From a checkpoint of a small mixture-of-experts model trained on Wikipedia: width 128.
Below are experts of layer 3 (counted from 0) of a mixture-of-experts language model. Rows are named router (the router's row for the expert), gate (a neuron's input weights, with its number), up (a neuron's input weights, with its number), down (a neuron's output weights, with its number) and show model dimensions 0-127. Each number is 128 + 24 x the weight over its row's rms, rounded and kept within 0 to 255.
Before each expert's rows: a language model's description of what the expert responds to; "comes before" lists some tokens at least twice as common just after its tokens as in all text. This comes from a sample of Wikipedia text that the model never trained on. Tokens count by the router's weight.

# expert 58
It responds to: Plural -s endings on nouns (upperparts, units, towns, species) and with or have after commas in descriptive prose.
comes before: ",", " of", ".", " and", " a", " in"
router [107 156 151  84 126 150 150 150 139 141 149 113 110 140 101 162  93  70 113 152 123 115 102 134 144  85 138 139 124 110  96 128 134 157 123 109 141  97 166 137 155 128  81 148 133 150 157 131 133 111 115 142 126 134  99 120  77 149 127 116 145 115 144 123 170 117 117 120 133 103  98 154 113  85 115  91 148 129 129 177 129 167 145 128 149 132 138 106 119  86 152 108 175  87 159  82 152 121 120 106 141 149 131 121 151 111 122  85 135  77 128 113 173 185 148 119 135 136 139 134  95 146 143 121 142  91 100 127]
gate7 [152 143 120 161 149  72 126 104 119  84 168 176 107 143 120 141 111 102  99 123 131 115 144 128  88 111 167 124 112 124 145 165 150 150 147 152  95 126 112 120 136 152 137 144 116 104 139 113 140 136 100 124 114 127 143 133 154 119 128  89 168 123 148 140 125 111  92 193 118 132 120 126 113 132 138 144 113 136 140 120  88  90 136 110 114 151 129 123 122 148 204 108  98 147 118 175 152 129 135 161 145  95 153  89 140 124 129  78 144 180 119 104 119 139 125 140 131 118  99 115 106 142 169 105  98 102  83  97]
up7 [118 126 155  83 141 143 151 142 136  77 143 106 102 112 133 128 136 152 170 104 140 151 139 114 224 135 140 141  87 124 108 110 118 151 119 154 130 138 128 122 109 111 128 108 157 156 120 118 153 131 130 141 118 128 140 132 135 175 110 125 169  99 158 106 108 134 138 114 105 124 127 112 119 135  95 122 132 112 118 110 158 100 129 148 105 147 133  89 117 131 120 132 173  92 125 182  67 112 152 107 190 125  81 153 107 151 151 154 120 132 159 147 106  91 148 109 132 121 176 104 143 117 117 117 135 127 116 160]
down7 [155 101 135 104 125 103 142 107 105 100  99 162 141 136 131 121 141 113 108 145 125 107 123  92 115 122 164  83 159 119 132  93 125 123 163 154 155 117 128 171 104 198 169 102 118 142 113 127 123  89 129 140 138 182 141 124 134 152 106 138 117 166 151 144 146 127 150 172 173 100 103 102 102 117 138 126 133 106 128 131 164 117 109 125 133 102 119 146 120 145 155 161 127 118 136 153 153 126 133 129 125 158 153 125 173  85 141 138 179  86 181 161 124 147 122  85 130 131 112 129 185 105 109 139 146 124 158 113]

# expert 16
It responds to: Possessive apostrophes after nouns (doctor's, Madison's) and closing quotation marks, plus abstract noun pieces like -ism, -ication, idea, document.
comes before: "s", ",", " and", "ed", " in", " ("
router [111 140 132 101 161 127 142 106 152 155 110 105 100 153  97 140  95  94 117 142 108 103 121 193 140 114 152 140 102 111 105 117 107 134 157 134 158 131 141  98 164 117  68 150 119 141 142 154 141 173  99 134 122 147 115 105 115 134 103  96 137  88 136 137 159  77 116 132 148  90 104 150 110  88 100 138 152 123 102 165 103 122 148 139 151 117 147 104 130 106 170 111 138  94 130  94 166 111 103  89 136 130 115 119 136  89  95 102 163 135 168 123 130 158 153 102 128  95 111 140 124 170 140 118 148 124 112  97]
gate2 [146 141 162 102 157 101 137  99 141 117 144 117 107 105 143 103 104 131  74 121 100 164 125 101 126 127 124  91 143 125 101 137  78 158 110  91 137 129 159  88 161 109 126 165 123 138 143 156 147 111  98 146  95 105 140 145 122 166 104  93 131 103 183 125 146  88 153 122 139 124 100 114 164 125 130 153 169 135 149 138 161 118 128 129 160 129 120 159 150 158 161 134 111  79 131 111 118 149 127 133 141 114 111 141 155 181 105 126 150 132 172 132 112 142 176 112 122 105 178 116  92 166 112 112 127 145 133 101]
up2 [148 146 131 106 147 108 121  89 115 170 115 116 129 106 131 123  71 140  97 140 111 166 133  72 130 144 124  92 145 121  94 155 124 150 134  79 168 120 162 120 122  98 128 132 144 109 132 127 142 111  83 127 157 103 139 114 135 114  89 105 144 160 154  98 168 121 161  94 145 105 128 126 127 121 102 129 160 124 145 102 155 121 102 122 155 115 140 154 157 137 111 154 134  99 134 150 103 144 137 140 110 109 128 128 145 167  73 112 130 156 181 132 124 191 148 122  94 154 167 139 115 171 120 125 127 138 137 181]
down2 [134 129 127 122 141 107 166  96 133 164 157 121 101 133 151 113 114 135 112  78 161 130 145 118 129 168 139  49 102 113 116 110 138 159 130 158 139 124  92 124 107 109 147 127 102 147 157  93 110 144 129 129 124 120 130 136 135  78 160 106 114  99 144 173 140 124 152 147 117 126 162 121 162 158 128 131 121 134 124 132 123 133 160 122 166 137  86 137 129 139 133 141  94 146 110 142 123 134 172 110 165 157 149 102 142 150 117 111 157 101 101 136 116 154 168 120 122 122 122 110 158 141  99 108  90 181 209 148]

# expert 47
It responds to: Single digits and pieces after hyphens, slashes or points in model codes, records and measurements, like Soyuz-2-1b, 4-6-2, 51.2.
comes before: " |", "-", ")", "}", "–", "/"
router [104 157 148  69 152 123  90 113 143 163 131  97 104 160 131 152 118 116 110 118 109  96 111 130 139  74 172 168 107 120  82 106 112 140 153 135 140 122 125 119 151 117 117 155 125 149 157 139 140 154 117 157 116 151 119 108 117 171 117 120 165 120 122 127 146 103 122 130 167 120 106 131 126 108  91  85 156 116 149 141 135 141 143 147 139 156 142 111 104 106 133 129 144  68 164 112 132 115  75  92 133 160 119 125 180  92 120  99 144 111 138 123 171 160 140 110 154 121 102 154 116 143 160 134 168 128  89 102]
gate2 [133 141 167 157 181 120 110 146 135 159 108 149  98  84 175 161 135 139  97 138 113 144 108 151  78 120 164 155  55 133 153 125 122 109 123 129 165 108 141 126 107 132 112 169 125 116 108 101 169 123 109 100  97 124 129 118 128 138 160 172 141 114 130 120 132  84  77 129 140 125 112 144 104 129 129 139 160  99 111 145 120 170 119 107 132 118 162  90 121 102 109  95 128 146 148 131 117 124 139 158 127 122  96 133 102 109 148 132 188  96 108 142 169  81 115 122 124 159 143 125 127 144 134 104 158 120 118 109]
up2 [168 147 125 121  87 131 132 149 118 136 125 157 118  95 154 135 133 123  83 108 110 153 141 147 101 122 162 130  49 189 141 108  96 116  98 166 119 118 136 141 141 108 110 134 149 115 101 118 133 143 133 120 106 115 112 136 101 100 136 157 130 123 143 141 132  98 126 146 109 102 100 152  93 126 166 135  78 114  57 123 126 114 134 141 133 176 167 115 141 141 119 133 131  96 145 163 137 128 125 125  97 139 113 119 109 110 123 108 136 113 130 148 139  85 163 100  86 141 100  89  88  84 108 161 149 100 143 117]
down2 [127 121 122 121 109  81 141 160 158 169 133 113 133 143 138 176 102 107 113 146 147 162  83 153 130 120 124 104 157 129  82 136 107 127 122 126 152 137 106 130 108 131 100 139 120 155 133  52 111  95 123 154 142  97 171 157 138  94 122 153 126  87 167 116 157 142 120 108 150 143 128 130 154 106 153 125 171 121 139  98 157 136 175 116 130 117 128 117 125 156  70 136 121 154 100  80 135 143 120 104 132 134 109 140 119  91 110 129 136 116 147 127 131 139 139  90 131 102 118  73 140  89 148 113  68 137 144 133]

# expert 21
It responds to: Closing parentheses and opening or closing quotation marks, typically after names, dates or numbers, such as (incumbent), "Mama Corsica".
comes before: " |", "\n", ",", ".", "\n\n", " ("
router [111 144 163 115 146 166 103 102 143 144 119 103  98 151 100 168 110 108 103 144  75 122 109 171 142 102 129 143  89 132 101 132  86 119 126 157 168 106 147 116 157 101 128 141 133 140 153 164 131 165 138 133 123 160 111  85 118 140 118 110 156 125 102 142 161 111 105 131 143 120  95 144 118 106 106 115 159 120 131 144 151 148 168 156 133 141 149 101 140  91 137 105 127 111 135  95 160 105 100  75 146 158  90 113 156  86 101 105 163  83 144 107 128 139 144  93 137 117 117 132 134 165 148 109 168 106 103 102]
gate19 [117 109 153 112  70 135 129 124 127 116 131  95 145 156 160  93 120 112  83 121 181  72 109 147 106  74 149 146  85 132 107 145 154 147 147 142 158 139 169 112 161 122 133 131 166 182 141 135 122 145  94 149 130 107  96 102 117 152 170  90 164 116 157 140 135 130 102 135 126 153  95 110 109 150 148  93 130 125 114 134 130 160 133 137 121 155 134 145 152  76 130 129 165  97 156 113 159 147 135 124  94 133  98 104 154 144 133  98 165 107 126 137 142 140 147 118 134 125 137 142  83  90 134 119 125 155 108 123]
up19 [121 142 131 141 138 170 105  82 116 126 161 165 141 126 123 174 116 149 137 175  97  92 121 152 100 162 130 138 121 118 139 129 109 134 146 111 132  72 113 138 115 145 135 128 123 117 162 156 141 135 116  95 139 168 136 132 145 107 109 134 120 106 107 157 171 124 158 126 141 135 121 127 140 164 104 117 147 102 165 137 110  99  79 157 125 172 139 149 126 159 125 169 112 132 127 137 106  94 170 166 128  86 164 127 106 148 123 103 127 149 111 165 129  50 157 123 141 135 142 150 120 150 141 120  69 159 128 114]
down19 [142  95 130 112 177 109 134 173 108 131 147 157 130 144 135 129 155 115 142 124 162 137 148  92 177 135 118 115  78 103 141 128 125 123 113 141 128 147 140 128 149 128 119  77 163  94  88 111 107 137 124  90 114 135 142 135 122 132 120 157 186 141 130 105 110 125 105 142 153 105 137  85 111  97 102 184 117 139 128 128 123  69 156 118 183 121 153 151 145  54 126 112 134 152 105 106 127 122 120 102 109  87  96 153 119 136  96 141 120 150 144 135 102 139 122 101 144 109 119 129 151 128 129 102 130 111 168 168]

# expert 22
It responds to: Closing parentheses and pipes ending infobox or table fields, and field words like ranking, population, awarded, Turnout, JPL in asteroid and election tables.
comes before: "\n", " |", ":", " MPC", " 1", " 0"
router [111 140 129 123 166 150 123 108 129 130 120  98 101 139 116 145  99  97 100 149 123 133  84 177 125  88 149 147  98 118 120 121 126 136 138 124 155 108 149 108 181 134 115 142 105 138 175 144 183 138 124 156 145 152 122 115 104 137  91 127 182 112 124 151 148 104 105 147 161  93  73 124 129 101 124  90 158 122 125 159 137 134 142 164 169 132 145 128 131 124 165  96 139  86 178 102 142  89 121 110 141 132 100 107 142 107 109 109 113 141 140  79 169 152 143 125 158 102 125 144 104 153 144 114 166 124 113 105]
gate2 [135 186 130 101 169 146 122  93 118 123 134  99 139 107 127 157 133 103 122 163 122 112 165 135 130 135 103  99 106 109  98 131  95 126 126 112 100 140 136 121 162 130 145 114 124  92 168 121 144 102 151 193 115 180 112 123 156 146 178  96 127 145 132 157 131 143  74  84 142 113 116 104 128 160 136 150 143 132 105 108 166 111 147 116 115 175 160 167 123 102 122  92 126 122 133 115 131 105 155 162 162 166 139 114 157 114  96 117 139 108 117 146 110 152 140 129 110 165  97 134  87 148 140  97 127  95 122 153]
up2 [125 117 137 137 182 118 109  95 156 111 107 183 110 111 129 124 164 123 130 118 115  93 147 132 136 106 114  91 124 122 150 124 155 139 139 165 127 139 129 126 137 121 127 144 139 146  80 140 171 139 108 110 120 128 127 130 159 129  92 121 107 133 124 111 101 120 104 163 170  69 120 133 103  95  88 122 118 128 134 151 116  48 112 141 157 123 153 135 124 101 164  82 149 142  85 115 119 129 142 144 110 128 131  93 121 128  87 104 146 161 153 138 105  98 137  87 154 121 113 139 149 176 142 172  92 133 161  98]
down2 [123 137 115 112 105  91 119  99 146 152 106 161 137 131 129 123  79 116 131 133 138 136 134 135 121 116 118 133 127  97 135 142 102 153 136 126  75 148 146 101  80  97 101  96 104 193 110 155 149 143 129 149 177 147 147 122 164 120  99 121  82 111 120 168 114 122 117 144 135  89 148 150 138 152 134  91 125 105 152 131 115 133  97 103  89 157 112 161 115 114 106 108 142 110 104 158  73  83 120 132 141 149 104 122 160 126 156  82 162 163 145 126 131 123 170 143 102 124  92 163 114 151 108 104 149 121 159 121]

# expert 8
It responds to: Nouns naming the work under discussion after "the", mostly in music, film and TV articles, e.g. album, series, song, book.
comes before: " of", " was", ",", "'", "s", " is"
router [112 171 162 122 140 136 102  91 164 176 133 109 101 132  88 137 126 111  89 120 100 122  93 213 146 117 145 116 125 107 114 127 124 152 156 146 133  97 159 130 154 114  99 117 130 137 145 142 154 152  89 130 123 141  98 105 111 142 112 115 136  99 127 121 167 118 117 106 153  78 113 134 102 113 101 139 144 138 165 140 147 154 148 128 138 137 168 117 128  97 145 107 161  78 156 115 140  83 125 117 123 142  96  91 153 105 102 123 177 120 173 101 160 147 148 109 148 108 119 157  99 152 127 132 131 115 112 111]
gate7 [137 129 109 135 143 118 103  98 156 107 141 119  87 143 123 167 139 124 103 135 143 121 121 163  80 113 119 129 141 113 167 110 116 180 116 134 130  80 169 153 167 101  75  78 162 151 140 146  89 151 118 109 109 151 137 133 131 109 105 137 133 137 149 131 115 134 135 112 133 149 103 145 133 101 135 117 121 135 156  95 118 122 126 115 129 139 136  82  76 139 151 112 120 128 141  95 125 134 164 146 155 131 125 110 108 185 104 156 119  62 128 101 135 123 128 159 131 192 162 139  85 120 114 148 123  79 113 136]
up7 [182 135 111 123 117 140 127 108 140 122 117 127 106 122 155 143 125 131 121 132  95 170  95 186 117 155  84 117 126 138 123 169 148 127 170 112  99  98 141 106 115  90 125  71 110 172 119 132 144 146 165  93 112 111 116 160 142 102 104 134 166 114 114 109 108 120 119 129 116 130 108 142 138 124  88 140 126 119 126  90 124 103 105 132 143 124 114 136 135 134 134 138 119 135 150  84  99 154 161 131 103 116 114 161 116 133 130 133  81 110 124 108  82 136 143  87 111 174 124 144  48 164 138 113 186 124 133 134]
down7 [155 123 111 158 125 109 169 164  98 129 118 149 102 123 135 131 163 117 149 121 157 142 126  84 173 130 138 118 149 132 194 200  83 134 151 169 123 127 132 130 132 111 151 133 151 161  91 108 132 124 126 121 131 124 109 122 103 101  99 143 114  88 128 168 148 106 158 160 138 128 134 124 102 133 144 163 154 101 120 113  92  79 130 146 132 166 155 103 135 125 132 151  89 110 161  95  97 119 100  94  79 140 138 161 124 165 133 127  99 130 160 114  99 121 141 141 123 136 100 138 135  87 127 139 160 122 146 146]